config = dict(
    num_hidden_layers=9,
    hidden_size=192,
    n_experts=40,
    experts_per_token=2,
    d_expert=128,
    d_shared_expert=0,
    hidden_act='swiglu',
    moe_layers=[0, 1, 2, 3, 4, 5, 6, 7, 8],
    router_score='softmax',
    normalize_top_k=False,
    routed_scale=4.92,
    balance_loss=0.000302,
    balance_bias=True,
    router_bias=True,
    init_std_router=0.00701,
    lr_router=0.000962,
    num_attention_heads=2,
    num_key_value_heads=1,
    head_dim=96,
    vocab_size=8192,
    norm='rmsnorm',
    norm_place='pre',
    norm_eps=1e-06,
    positions='rope',
    rope_theta=49100.0,
    rope_fraction=1.0,
    qk_norm=True,
    attn_scale=0.102,
    tie_word_embeddings=False,
    parallel_block=False,
    init='trunc',
    init_std_qkv=0.0377,
    init_std_o=0.00889,
    init_std_up=0.0377,
    init_std_down=0.00444,
    optimizer='soap_variant',
    learning_rate=0.0045,
    beta1=0.95,
    beta2=0.99,
    weight_decay=0.067,
    lr_head=0.00946,
    max_grad_norm=2.0,
    warmup_steps=56,
    schedule='wsd',
    decay_fraction=0.723,
    decay_shape='pow',
    final_lr_fraction=0.0,
    batch_tokens=131072,
    max_seq_len=1024,
    doc_mask=True,
    train_tokens=388700000,
    max_steps=2966,
    dataset='wikipedia_en',
)
Below are experts of layer 4 (counted from 0) of a mixture-of-experts language model. Rows are named router (the router's row for the expert), down (a neuron's output weights, with its number) and show model dimensions 144-191. Each number is 128 + 24 x the weight over its row's rms, rounded and kept within 0 to 255. Numbers have three digits each.
Before each expert's rows: "comes before" lists some tokens at least twice as common just after its tokens as in all text. This comes from a sample of Wikipedia text that the model never trained on. Tokens count by the router's weight.

# expert 8
comes before: " and", " the", " which", " but", " a", " he"
router:131094134170078182124147143116138113134130125087162137157146132116116117137118118123121130133120143113101128121126065117127075089145137095170145
down11:092122129145132102110091106122108085083109128115130133132128127112147132197156102159155122136071145142122141110150128135161106154164124109140118
down12:145158138099163107119131127098138144139119116155138099163126138140117124140153140162133098138094163149082097113069146134134175179135110112098133
down13:136120111119169155101128115098144080092097128116096161096098135139149121115152139147121134121091111151123098110147146138151149180123158112168147
down14:169114147132123126138133144153125136120122102165174087185134109152147095157102123180170129106111171082125140102119129111093145107111146101121106
down15:099124092097068139107111096102187164119129092147082167111097137115172117118111116123144123108123112159129134156120115115114131132144138163168081
down16:090115116163087144127126162113175110138122107126154156113113136112097129066086095118142127150144132099188127079073180095108143112175129120096129
down17:145145142104095062126142112113133120118150131111134094130114122158074142154162134195117168145128128150134100132078157109127100139131118131117141
down18:143108122148144121114149087115138092101144137170112126094125123151173135117135154180138109134183105103144158114106109134112115113118138137088127
down19:154105108131141117095130104107150130136111133155068139134127099123124126095117098081144132166118109130143102128133095156125184113120125117176105
down20:142173155102080062092136070117153100152129098109153090108110173127154134115165106128182081129099118129101158130117107080122137121140132106116137
down21:161125102097120159094137130123113161191129121144109133130168090105150134101083168119144153131109127142129120147100088155088103109119126150132116
down22:201114106096172114116112101117107130115144130108124105128139122142140101161162132156117101150133122166078118125105153101166177154110109101139190
down23:123136111120130099089131126120114156158102139101101101118094134112140103131143119143140124132135124147112183158162085113097110147085125105126152
down24:168164128140112142117146094114116130183132150140120124121145153132164135131120107143123072147106110121111169119135124123125070125121117106115131

# expert 37
comes before: " of", " and", " in", " a", ".", " for"
router:147112103119137134094099142112099095131142162148122133164137148155116123104157080127111122109105136125104134118140177124136148177136115129212108
down16:118088171129160161141133143112104144160130116138131154134165147120102089116123175157093135090091169105131094149119149150141112133116103120099121
down17:145133103149103167145145115111082157159110132135157169105087147105172126108123108101134117129105143142124141122130114115116101118106107122151167
down18:129100109141164145159112137106084140115165124110114107168116084134099144103154121124109134086133155104063130143149139168089129135094149139143156
down19:153120165122137109081136099127124108077109131108128186114119166139145112102079090107101091105153140111125106163105124119099111141127123167170130
down20:085100144117117114133140157087132154152116104146148161117131093154109093117141155109127109094139146148092143146099123152115093092123114102130110
down21:150174098138093090115138149142129122107139163142127145134165082128122115084138110124123139107156141127153127156126159144139103121091136113139108
down22:153129193152135140135156062096136134123093099131135125141179144084129109156153141136122095094171109134155178107130133138123121127131124106113142
down23:145146151141119113102100140111120139119102133081089099138107121150129070137138109133170145103179125121114114145129111153079129112094135127108119
down24:131084160120088106129117133171116119123135149129095110129171092145162147149167138109127157099138058120103138152129133098133185088105139108123148
down25:215118134132134145138085144143127076134142146173143075126150083120155128137146123097135138157158133116105122142152091133155131138131115135133139
down26:114100137125154091107130128133124125157115103104100157110097161175125114099140135114142136163067145125154135157107091115133171157163121142148149
down27:113093141132140121090130141093154126107100145098146143144126153164150134135087090139098111118148118150119125122099144089127125118112131167174138
down28:174125079142163165107130142120105105128129112144132091154106156150122110132135111158130138147123139125106115107136141121095138162133099120127166
down29:125165116149148128111132125138143125134137107129125113148151104150109139134133157137110152142110123109166093112137158137106144125167178122087074

# expert 22
comes before: " the", " he", " a", " it", " to", " that"
router:165160111150139093156103115138179084111092117109101125119122118131156117164124124132126107126133089101089168128166134120093152117166116120109139
down0:093125135135099158167128138107083122132113115124192123120100108139143114137150123206123149116097139121149121112168127159155130138066129109202108
down1:151119148174145101181136102124141128160141175112143096072172115087110157153116137117119102134134127159124146119137138143153079100117157102136122
down2:150128149123130132152164116096139150167143150156121127089170161145128143166134148166139138113138106163112146086161129123160146117103124131134156
down3:119089126172123161130117144104116143142118118114144114162113099120092130099120128117132149156077133093170144150161148105122090120114150122164134
down4:087135125137095147153197160140096124131129074150114163110129102124113132115112157086142092114113153144157127125093094133091121132145139147123144
down5:131132124139174140140083107091103183144111131090148153107104128125146137122116159165135103126178137145128122117116142124120150152082105143103098
down6:107162117102116149147135157122140149142121084106159120159085128120131132130146135134121137144143120154161091092145147117115141128109150095080101
down7:171142106134133122113144117112171116162125150129141092111111111105139082093161144163146137113114142112118173136133150104099147131164189166103097
down8:090113125115156168118180117101126168138113140105141119142165100120130147100151118120134159138158135095151108104107147127135157148161153176143141
down9:157097110112106098150120103125141180144169088098100103121133131161181131145153157130124118116134120120171061148095151135111120116109151142107116
down10:172123111126116117156123121156209154122104128140135122162136114135102108128160093103143092087145129142104106134101126130119174138107137118103137
down11:171187127153093100139145150109208144130148097095144137147142123079108132189122105155191118097072081117106140124122137121148129145178158124112112
down12:182152124106097128113113139137117130188087159095119125103147114119120179127114116132152081110104158126128138073159104140080111149125119140149156
down13:125107103171102129113144147096108118110120115167175145138113137117120195096104154135156146161166116138156108135132141123135098120154126116170162

# expert 12
comes before: "\n", " The", " He", " In", " It", " This"
router:122122141128112135118140123118140149133119113151111093120161121142100139053168093156085177147092129083154099150137140099101133114164141104174122
down11:135137127153071126165116118094127108103101112103142142118112153119131155139129095129104145144118150115106122115087139082121116122141141137083096
down12:144128097113117117129108143131109098142147102175127154093168116144093106135099132100160151121115137140127146149095123160117155140121121120157104
down13:126101095127137120136139085057117135153112104132132107108103113084093121161108150122079146137126176106118119143093149128113104103132089123092104
down14:103087096166143146134094128144135117155150120150140125121116094161120132116113153146107177165144165161138111122150160164122169139076117125151149
down15:126127126119142116112170111215133098097099098150129113135127147092132140135149121137130105172120109116113165128151139155158126134135165108121164
down16:111095136170128096100107160121125108088117137135115131128180115147169154093106156100131098092124119114093117141103154104149116094105127136140153
down17:148132120128111150171106111136150135132105095123157138117132103164093121127137166125109162093122096108092142164112126121118124158131111183100095
down18:126137135134109121152138123141152111127136092146127135128115087105124163057116148156148132123119140092149104124157163125114100130121169130102102
down19:104109100156140097113162088113121122101133074149117140119109131107072110104156126113156092143120112137114149152157114134107158124125136114138111
down20:090084106129090167124140121144132080092128164146130158087116134120156111125087140100151127120158091138123153102158093114122086143123121142152096
down21:113136116116109143110127122133170124113154112118117100110123151134087124133139134146148132112115113113162179118069148142160083131138079171115112
down22:152113113107108121150117127142108184120116136102080146155119124148124105112101143119171105107138087143111142134161121123143142109130159130127139
down23:116116141085149151117121157120163104127114157172131110105143098155119119110110141103140109156155115115085192125152090108116137135154122085157100
down24:152091094121128163173115142129098127133111150134139152119162079145105127177098182140113133119148103130141150131108096112144099122098103148167155

# expert 29
comes before: "-", "|", "\n", "The", "In", "==="
router:147173097121090138130117148094175149139140127164136079167129127098117106106143149120118131119093154141140091134130117106106152157108119141120112
down16:161125119114125136112150145125126145106135161170115105115136115072146146141126146111144154144183099151128146128124187161109075134128131164114126
down17:172107135172149114109150120153092097072122144154087092135107129107119120156125117119083136132143137086128155103102121110166109112091160124112149
down18:139193181190161123134157104119075133098102102113167096126147106115091118129154114122099136104113126135120150102085119150152131132124164107137141
down19:166089149128079118127149123112148174090132140135135144105150148143162184114119160116125105170108110096136133124146102126133155170127111107160137
down20:112090137157092075176103129132110134082117125155102151088121166173153134152160104165108120108152117147141113132139106131125116107122082100133138
down21:101103137135091111111147125102112164093113094117124106129131133113110098121171083150158074139147116146117180085112101120113098105158109118156125
down22:151149130111159164094120162117107128126143128115150108134153109145100107110140152115115148151116136156119146141122124142158131183127142102113139
down23:109160114105081093110105090127123133106138108105127096171100121160119122113164098152141109140119142123130130170170180136095137157143139135173146
down24:145091130080113130135137158138122102134092117124153130134112114170123111122121145113147174118135159148099108138119129135135102157145083124106168
down25:079122094131105115071121109154121133110138128121136116123069159107114143101127158132144095147097183127157097111097114105152184138150146108143119
down26:083110111154176133135118091138122125166145119135140155078140125117147171115137136161163177103149131142169162083108124152134080135116074124151153
down27:108104097125098149141138160105097132161111116123120138138129136112115142143161140120088103117146159128169159119125141125131165144113132089180172
down28:128119132141073114152136148155145140110153153127153146084103125162128088143130139108104147176182109156116146162116098139108106139120093138151138
down29:129098154115114164126137153164133159106151091138078160087143124104113145099150171125149121109141134188119122153130104094068153077121130153183164

# expert 21
comes before: " |", "6", "7", "5", "4", "8"
router:117106148154149152128137112109121113146162152120110156142111079143092091090110154098145098186108128130087140144150113146095134152158135102126113
down4:155109078137085133123095122058139111095115142115124173112122154174127098108072126130115139121139127128103168188102152107110108106153153179101166
down5:140117083145130132146139143122120138121111111134144144135119085132123112146143124109148104116093193120114072102141101133119146156153119122112095
down6:103143130159117147107172143103114104154132189138121143154138127160146187106078169102123148147152120125150102097148114126131164144136155141128131
down7:126123143172131111108101142145162125149115164111139155103119116131085126125129125103111113153142111068188085127125136109136129131164138147166108
down8:116119105136116140139162136147109152101103124125125178125124152164160139097131137123142109164122129115174102143165123093121103140129163137101151
down9:118105121143110168150132147137143133155138142142115111129135138161116161068146114135140111151124137154114133102144081122119127125106150077131122
down10:125132131092145155109127150145151101158129113108115121106140146111155143150095094141100130146127156154133124145106116109141080082177122126140131
down11:138166140105113181139104120122103156131077155157159151121095085147183146146129101105116117095175125164119136171086135177120140109131171122098118
down12:126135113115095139118122130169142146157163111138133110135179121151095120166126140128105119184120126162127117134102125117095123135177145108131082
down13:117161111128124124145135083113097151114129139127137144127074063090086163147123183148180104106178105122117107139157114140127134133071128148099136
down14:105143109129131093176136096153142085143170079097116124159118069141157119149139146116172135172137137135138095136156168085129107166106149136113125
down15:125131176169158103111129116163175153151141113124156087125126105121113128143113110112135105131096103159102155127145135135147163148137073129150125
down16:107105127116182135124120099131144112188142130127143161137098145121094123108155109124104120127135152139176156105155152151137168148148142128134148
down17:101120147143093082120112172144164152104109088118164131143107133167078165097114150141048160126166144149152138139103149133124115063136133135113171

# expert 33
comes before: " |", "'s", " and", ",", ";", " was"
router:179101160106159123074140115139135113110095149083113107152140093110137125091146132092149123168105154139110113145133093137156159144113164145148156
down16:128101120137144142133105153157130146102153162115137191138132163154122132151187125109132110122125161127117122121113082123086148111085156111158147
down17:156125149158161132123153135158099142120086083145157118109119110134166104143103158101113179134132120121160147153109065135095101123102088134141149
down18:108155145158133138144104126090096133116148121130161100114102145108125150107152081127120130142131122143067118119132145150118119080140146093166137
down19:131104119131108145080096163117132170104132082162156175144110125110100143145129131079135103121116122132125103104117131096158107107158131112117147
down20:127123139148144126090150135085145097122142150113168127159147176156148162128127085151164107148112132122133147100116188142129114177144122112116142
down21:130116101104159161131103135123164088109143147135171168107140160109102144128130162115134094146111123128147158146126119104143095184139152131161122
down22:116097121125127097108138149112107128131144151112135120082119145127125190132102103150152129120137128172090092100082134102146144179127155109115130
down23:137128149140154106107108161082120128125142131158130074130106165114117132119140130142133131121136160118073151108092177120100150130118125152124147
down24:115131150147155138112138186137119181141145117120159134158109097132147138091108126123140107076129117085118100085125135137104092150129117151113100
down25:145151119136151097127108071117123157117113139136141136116139084155105093150113130126126157121118134106130126107176104147114098166089137117096139
down26:129103146123126129116149109087129121114102142141126086123085189165129084087097107118163113122132103159119180130161059138138172131129138119154150
down27:104116132127102153128143140176106127115137146113115122126142087122133131142096155112144125123138127111148049108151103173154114086133127118142120
down28:149109098117145109145124109119163130147143122122166125104161154172101123139089110126100123118150112109123146156134097142103134163134122119123146
down29:118137110143096197169112142092112097147147156173110162099159146117159159105090147118142134113145112157172111107123169149090100123106109131142105

# expert 6
comes before: " to", " by", " in", " the", " on", " as"
router:114101127163157117124158126089102139134133116070135127163124163164132121139168105168108098099107136144084167076114147131114151170109080121112146
down11:152097114103119073133131129145146124119103106159114107132142092132115132125138166141108159155116141133090137163097150133148111139150142151148116
down12:108131170171141115109136105171143129137146088126119121164111129079142078076152149114151104115153168100143128172140159123095144132123141144097098
down13:071142177160104148150141158144119144123115154055160144117149130117113118117139130106108122158127140122140142113115137123112123168142133097160149
down14:113158147132087187125096163147141144090143165103134163134105090127170119118133111126107098135150152178182096105112149142161148131141146120147099
down15:125118149070102161112176117119077111156138182123148112121139134117121101139139117116151073158140173152120110119145142170145112141096088119135146
down16:123124126113139113108129108097147146157134115112114154102097177112089135086167127144136118100121134157111168125101111109128140114128112161124127
down17:119147087106119102106103157145129119141152110168063107086093131133154106155074131149135132126184091130155114124131118141131100113157139150084118
down18:123152113131107134170118148097135100097131157149103092137113154070187125178174101156105111161114125097117109130109176119149146125143127116128117
down19:126080168172106135142115158158141119148134135091145146176138116153143118111094166141097112133149134105124131092117112149164153133146150115082118
down20:105125123114176138155135155120075125138082109114174121121138133120120152188101144128146099146146144113119163116130131141130155157108140122077089
down21:155115133109120115152150132120126188160185125140170096117157119091097130134124134148090128149093139116140168131106125068152155115144138137160129
down22:160170150126144160101143123133146076146102167119114156141145128145185101123149109177141115090160122140077147154104139152112123162124113134112123
down23:118122133104113185149096132124097129141149177134141174136173149113148141124085116123139123112180125126110114105109120167167065102112142115161098
down24:159151134126159100102153129069111119108136104118150158142135167136175115141164062161116087093113132135055181133102131088107167187078135106112153

# expert 38
comes before: "-", "|", "\n", "The", "In", "==="
router:143170106104099142144103130097170136158137119146146092148146118104103085114144144135136138153095163146144098148149121111099128162123134144135102
down11:126121124134115109147108153158131115119110141143136095117122138135121079144119122120093120132093155153119100118136126139112127176148104119107112
down12:096148172153130101116137101141144095102119111101112125135104106135129106140130071133144126127108149099120181133113129150122106123162108093122108
down13:108109124129113107100150107148146110099138093114128094149098099134143125079110082165132110131125141168129116169169099125148134166117123130204117
down14:115111150100134106111150097152114136142111097151138147145109104122092124134164154157108136133075150172135186098144152098064127164146078137136150
down15:142167164157119136116096152154094136125128151137129156141151114122139110174126133039141115104127095105170127119136141176138126100162145140121100
down16:143067132122122164109146145099145108138107138112121108102146140146139142080142109131129110119130135139166103139107107117099145102146118146139089
down17:140101159104163135126137102203137078125112150092131162154126146150137082154094130132112141144119115127147150110124133124160127141123122139119143
down18:152159088120146103141125104130111095090163171161166117132127158106129133151131178152127112130132163108161116136114159109154120142146108128140138
down19:126135107119136124096111112090111125134125082114136098098114154111077117149131160129152134093150132151174130134135077133156091131178163157116138
down20:171131100111080142132124084124142130143132103123152085128132153116112148112147117137102110148109107113098162159119138127193156097148129134140151
down21:139157146169115156173146139083141158174118111149106116141131094112102143144180153149118128122140087142129129100166132138096125148125122090088151
down22:149137149135171162129137115109110129092120141092171111088139138114135144084132157108117173146155161093137143099118123170121125142165171134110154
down23:123101125136102119146106140148100150114123122136079127143137167145102141172138113083152137111145143120134119155157177136158116140111157183161116
down24:145082142112111112120127134194146110098144150140147093118110125099123150126136139150109166152169094161155101120105100121114174113108122133143146

# expert 25
comes before: " of", " in", " to", ".", " and", " for"
router:150175145160163145124126111103116147163147113131113131073091171107113121173127097133117131147133107080096151127123133122136079153143147125127104
down5:093110093114157110144121148107119133134139151129168118157098099141125131113119136131119168152107146118108093112122132118145115136113107092144132
down6:122131161139148126143127122158136158092116126165097138121124100137102147142110120091077131117143119129140051124138136115132110109140110109123109
down7:119106146103134089108141149118082136132144130173131113113126143122132176136171098099111115097121117166096130127092140112134192137127116139137148
down8:105105092123142154102168098075101105142149133123120103153119167145140098112169109185116104122091102153082194139111096156127165180095116134140109
down9:140145166146165135101135145141176109130145114143100134147114123144156117114167129114154170111117121125153133136157143119077091138145067153124167
down10:091114170096126107102090140124122114122111130130057161136120087160123192150138162133127137119122164131160120119137137185142147104183119151143118
down11:134168158166140109089101123157121165092128088112180132141153123104150115115147077126117112113120142142122068094141098141121093099121111144066136
down12:117142145119123105130121180178127153168156167107149118125113147114084115163091147146128101132128139108143138117135099088137103129090134125115180
down13:149112129139111103186168108106129146083127105139121108172143122127140133135123148108126112159168110113134148166105127165098159131098116126132126
down14:134124096131156171125151114144178104095137123171112148110130108110136125120125122102128191175071164127176137141135145120113115103121140152143167
down15:169139118158113170140098130129094128120120090154140185135133148151102129126123121118124152111154131144160101111119120156121091136127159158109127
down16:137128127131094083121143094132134135134118156148133094086131128131108179121090191117123113154125165136151119101105121112128073097160095147144132
down17:145143142114130123133097150148155147093139142135166128134089103122176124145141085084081156118097141164158107133126147066121137112143134133087115
down18:126161148122158100072151091141173116132128074146069106137104110163115118148083108113144133188127096147134159113124082154137120098148162138121135

# expert 16
comes before: " |", " ", "′", " /", " •", "″N"
router:127125120093191140157107155102102143154133127094137131074135138151085097121104150086153132106118154121091120110114150108150087121194110155109096
down20:146116081126121087133108138156177127122117144111109142122134092106129134090100109131123132128140167127160116114127091167125126077103149144147117
down21:177122136067151110155114129151134143135153121157133128119152129093139131133103152149094115146125170096136155144137105124143121153116131159129143
down22:134132156164139139140134125165127148123168136130108107125110104143095128141110199078102113110136135119108127176115136138111093145117149165148122
down23:136117167110116104097145149082125104138083131114110104122143154108101135121115086120165109145148111146167155123153109151170162087110127124153165
down24:104130141121097101119136150168152090139098086081142160144111138113192129120168139122116139153147099140096124153145152117094143106179107139146122
down25:104112139094104118099143141148082107132117102121151082111120124150075144164136139081148105146134138151152159142122109123098159134107138120106129
down26:100165126133130109110107121091088162117146148065137113135127179123093121094194113108162094110127109115132153184132151138136114149145120149147106
down27:146106110154133121159143131109100138138150118088169142146156129161141106144111160114110129134142115172089106143145115113115167136102161139134150
down28:139128134132106171112155096131131108117120168098149130095120119097131181116080101115151131105091142131098132148133126136127095112104120116109102
down29:118127134113149154095129145121103132134125137091175132134129117156095122114119152123139115130064135123113129147063160125106107106090158121100142
down30:158192152107143107154106148106123128165110126099146101116153101180139123141110147130151125147116160138102112132146169132102163149157128158126137
down31:101130158146146120101149110125146137122152124165125114156165151156138151126144161124152096137123148164056149117097131156115155154126129107098099
down32:087115119108135103130124135137118108145122112161129127171103087132124116132116095132145109142089155125174081153110134168113148101126115126134127
down33:152128150119102144126133126136125160133126175087103099110114167132146150129096109155126117086118136121130149117094143113116119129157128146134125

# expert 28
comes before: "\n", " The", " He", " In", " It", " This"
router:174076124173145102096158156154152090144152110144143105129122117121133156111105056173139105148100148130124141163121074121108149143126129108125103
down15:101122134132090117114163120137128141127167132158091099162117138111118107115119122127082153155138186091142135147108160106109139110150094128150159
down16:149163172150138145156101107147140086132112157126147167118121064134138111140123161089117131126154131108129128137125154104123110135141142103085137
down17:139140152130141130123176117122139142137103109172125132139117123148178149105164116121134138121102127098169132144132114130123147134125116074102064
down18:150170148112101134166119157166144120130157144174076141147122090127167165140101141138112158158110106149149097127128114121139069124157162114163110
down19:136133107108132162072121121142118118174113137123112143105156131115139151165117159093148138107140112093207094123121161128135130130166129126169135
down20:154138156121123141092107103108105160136092090139110086147118133118115147116164116147116125125087143129059131122118145155120155160121130146113148
down21:104136152123084145181114143106103116170156137122118116151119087138107118112128153119142176154144165148144163168078087145109127137119145148152118
down22:169109114087160164147126151117119094135148106101135094175113122099144128114118180113097140147112140112121133142105097141141139122138178092127109
down23:121104139106140135097136097122105132147125115113133152100130148131102117155156111128081114142115148142104141149115122113113146153152103096137169
down24:167177131142118116123114124128144096085121143129090131137127130122148111117142134133166152130148172090125127136147106141150112110155106133130118
down25:175127089108102129167114121102109100146164162102154125145131107120165143118141136146107106117121095119116094150149116143097112118163112149164178
down26:090136084130121127138133131165165133118118058126131094132121104113158122183123125101132102147155143153149147142145072117088112110148102143125118
down27:131180129140116111146107162120136110152160107131080133132151082090136117148116108108157136148145133095170079099112138149115159118149143161115106
down28:154145128154119137128111133130107136112108135120157141127128181145092117114129113158134102119134163097117170137145097110170138173164142122116205

# expert 18
comes before: " the", " a", " his", " an", " their", " this"
router:152096122157110137146111130167166123146126112097122145136135141113107099116124174102125125149113149158095170165130143134146125110115098157124111
down20:119124121108157141155135192152107089120113101151103117135125143101123135192142119139110137136132114141162180097122135151114123126159182107109127
down21:107148140141154101136125141102108116132152153096132103151116137155135129091122088147058100157141163119148138109132088128137153121158126088095158
down22:160108117144110132131124116144169133118159138140077157111160151118149120141105125134183091133140110114129141108207150111143167103127141144123121
down23:101090152153085118099110112099123092128129123157144128158131108123100163125115136102150151164161126116167146112132100126131096110134144142152116
down24:123103126098141114096127132092138127149120107135115113111121099104138152110098091095139120151089123130119112132137099111101172142128130070114141
down25:123144150146141106097129132143109130072120097142198105121092104143085110145146118117111132139125137126131130136155149072119144158171133105131145
down26:137102154119082175120156163169137142102141115117138138121157145148131143082117126108131138133125122142180096170131133097178105115105122138151125
down27:164173137141127157162165163096126098191096159104100161118165093144183101155120121132145141133144114095153170101129145187122076131114117122123085
down28:137130138145084112164132145168138185103097142107126125115099143120086127100129144093123161113114131113127130137130146149134121111128164119153127
down29:162117109148122101125125134146149117134106124141082161126098146176172151164129121173155153149131179115108130150123110145135135147135149131106170
down30:136119125130126116133124115107153121112134113118086138095102153151148137124125143140129115157142116125122182110156101104123127114116155148175150
down31:141142149143057114138147139157153135158148153139146138096136149181075133138148112133156113129143097084119102121154065133120109144065132124121147
down32:110103074147104143093152101141117123098119108175052125068101129105173112131109100150104118094128100145141102111137093143130129110157106132107125
down33:174142102081131124142099106083109173148111088186090107083092124151135131141107134122155159146154130136148147160168128172140121120140144125152116

# expert 30
comes before: " |", "5", "%", ".5", "7", ".0"
router:093103139117164156125131153109118118101112099121125139095090111139136167103094155148134129173154159127118131120124115143105153128157127126115163
down5:138118105121119167102127168134135101118123157129155156129140163113145123158157132152124084153141179131072148119141104099142157143115130173081121
down6:128101130136095125148129154132147146079104120164133107121170127130181152083136121184157126130099114141129115163088104124121137119134079119178107
down7:142129114079139161166151144134126170112111096130116103155094122118146111126118135131129151163104112122172070103123108154127170105183106119144188
down8:131159154137095135116092117091141169109127143107087137117137126155136135125173134178109160132136103112149127166129148140161146170121162137118148
down9:124107159150133106099107150114098121141113134119092166106090152132118104129117138141128114174115120118114125102159122165127124169117153093153150
down10:150154164126122131128124095111140140153117162153122127120079106104132117140103173144089097141147095126125154119110103159133129095085147146157136
down11:122114131131102109133159090131108105150158104174127103131117120104102142122116087122134097133111132110066126160087136106126088157115126143173118
down12:132120108102127150133137162124127113144089122117122152081119116054110162162065169117149122112172111138147129164103143126134105129069124151091143
down13:116093148127117173170108111129122122143127093161157128134134093160112137156099147083137153137151098138121112092130100143077122110100138124063110
down14:122119103106117141076140088117132143141141120150134160118127125135094125119105102107137139123168087122089151152136089114136125150153179120132139
down15:139122141113131123142131128172100116129172105120098116133107153137101143115123126149076115164115095137119178122143207111138123110143137152160177
down16:143136126066168155146127137087135152148159090111151118138123122124093117125154150125109126146129132151136132136086112127130111141122129167125124
down17:151123128142106081146156128128158116154108100139084125109127168154133146161135133089144137154179147152112089107151111139139119133098102079111156
down18:114134070084129156157105109100123104151174080181112131127124106114132113118155141141162134117162138140135123188137098146078085118104116139119111

# expert 4
comes before: " ", "\n", " 0", " 1", " 2", " 3"
router:148148105099151135101145104113160115146093107120135157121142128097134088099137076099167098122115134161171086123139166147123092145119116133128111
down16:145116169143113140098138112141093112150063131112131102144111134137152149120166122136126127082118110095126199142143117120140102135136107190135159
down17:098081115109143091131128143102147152129166112088142119109114103083106160125067135120115143156128117146133126145114104140108140102104142152116121
down18:136095121192109153099140113144134112061129152112115144126144120125096084085125125087110074138120109099112099105174141120109156102142117061134133
down19:110103162133135106110107121141155157142149128149103120127154134182104138120146115161139154132110137133149150111106101130149110147114109121148198
down20:154132128152144192148116090112120146091145117100163166154130124103111145139108125122092143137162117126151124132160113133106131108109142069149127
down21:153128136089102125097150166130123121106096121110118110084131115150130122142143117091143150159094073114162114111079149141166094128158109135128132
down22:132129125138149147144095116128142151141098105117076146095165135138153132104145140138104118114134125141157136123145132135099183112149157141113139
down23:097105144146122139108150094117122119148105133112169171147128114112151106105108123112125139117118077124130105140161145106121104112112086168167122
down24:114121128156123118089114124142101125113172137092100117096133072155127095145109117110174107167146115115121146133175095150098119088183114132132166
down25:132107104124114160121130143130133126096155118142117125107119137112142088119178122114073104116094174085133092072149176138116164119166090087170082
down26:144139103159140114138122123131114177122111135103121134095069080124131120155119138115131135146104137145122141144085124081167134073137146115121109
down27:126125111136109110157151084128133125174134094119169174139085168112114147121119151153103093122126098104118097148101124116121164133107140150102161
down28:101134112133146128137131107175138086138133127118147117143115159125138140146132103165149124145117118159083104163117154144152166138134144116117151
down29:061126141104150140132102146152121163159163130135117124128120141142110176120131121097181139126084142142164170101164098149140135113168136163118150

# expert 39
comes before: " of", ".", "ing", "s", " and", ","
router:135128127130148095124122122084134157151135160178101096119125154105135158169153121145097145113092079125114120137123145159126104117143179137128125
down0:165157085110133123091127118108119117083115143102087151079135126139126108115128116169123086127126151123076123139121147124151126121094158170142134
down1:112135106120134113077079105127133123127148118099069136110166091115138084100171128105144138100137130145086135163163118115152153111126141130184140
down2:156156081113144154094115116133148157155158161126120137153115165116138117110154119161153103128117105147113144133142084153153110166117113131133143
down3:163155121200122087104153119163159121095097113142116141102147101079177116110076129127165135121131083113143127092159141144138136118185187099168160
down4:141124108120163102157158139141138159110104163156138132122137156119147126143158165096159141092161080132149151121092131099093118150118099127121126
down5:148137138135147107128097119138162106119099114153155143092153156113151140112100118153140159160136130128173113117118167081123123138112114138110098
down6:121120127167126213153118122147158149102126113148129124134125120087146088137105118120113137094126112131162112109134147137116109093162145126115101
down7:147127107087101144066148096146135139127119149112122127139140098093191132124137102084119121086164144118159164106142166156145158132065108147152101
down8:159123119133139126146141110180142127102133096141143088122107076121133105179125156124143135192132158147105118099126112148151093120109171133134086
down9:150142152113129136144119164136137132122107140111176130113086103139074149095146127110135082116101137155156111150106118125140089116142118096150115
down10:159114117120114134119111160093147122129100125172060175109161147105147112129137160113116121095132112130149164111069142130099141157133108158114148
down11:159143110151129148176130113162164127139088133113060151146134120125091156132109157119141140075172097129166109113131167167139182131134074153159148
down12:132121100129132113144111158107140155135134081136142142117137159129138112165138141157134158118100137118101103170108126103114128130120094145110125
down13:133110192119126098092147128110131127135112138127125145101124139122123193092122077065154096104116152119106145123125109132162109149112154086158155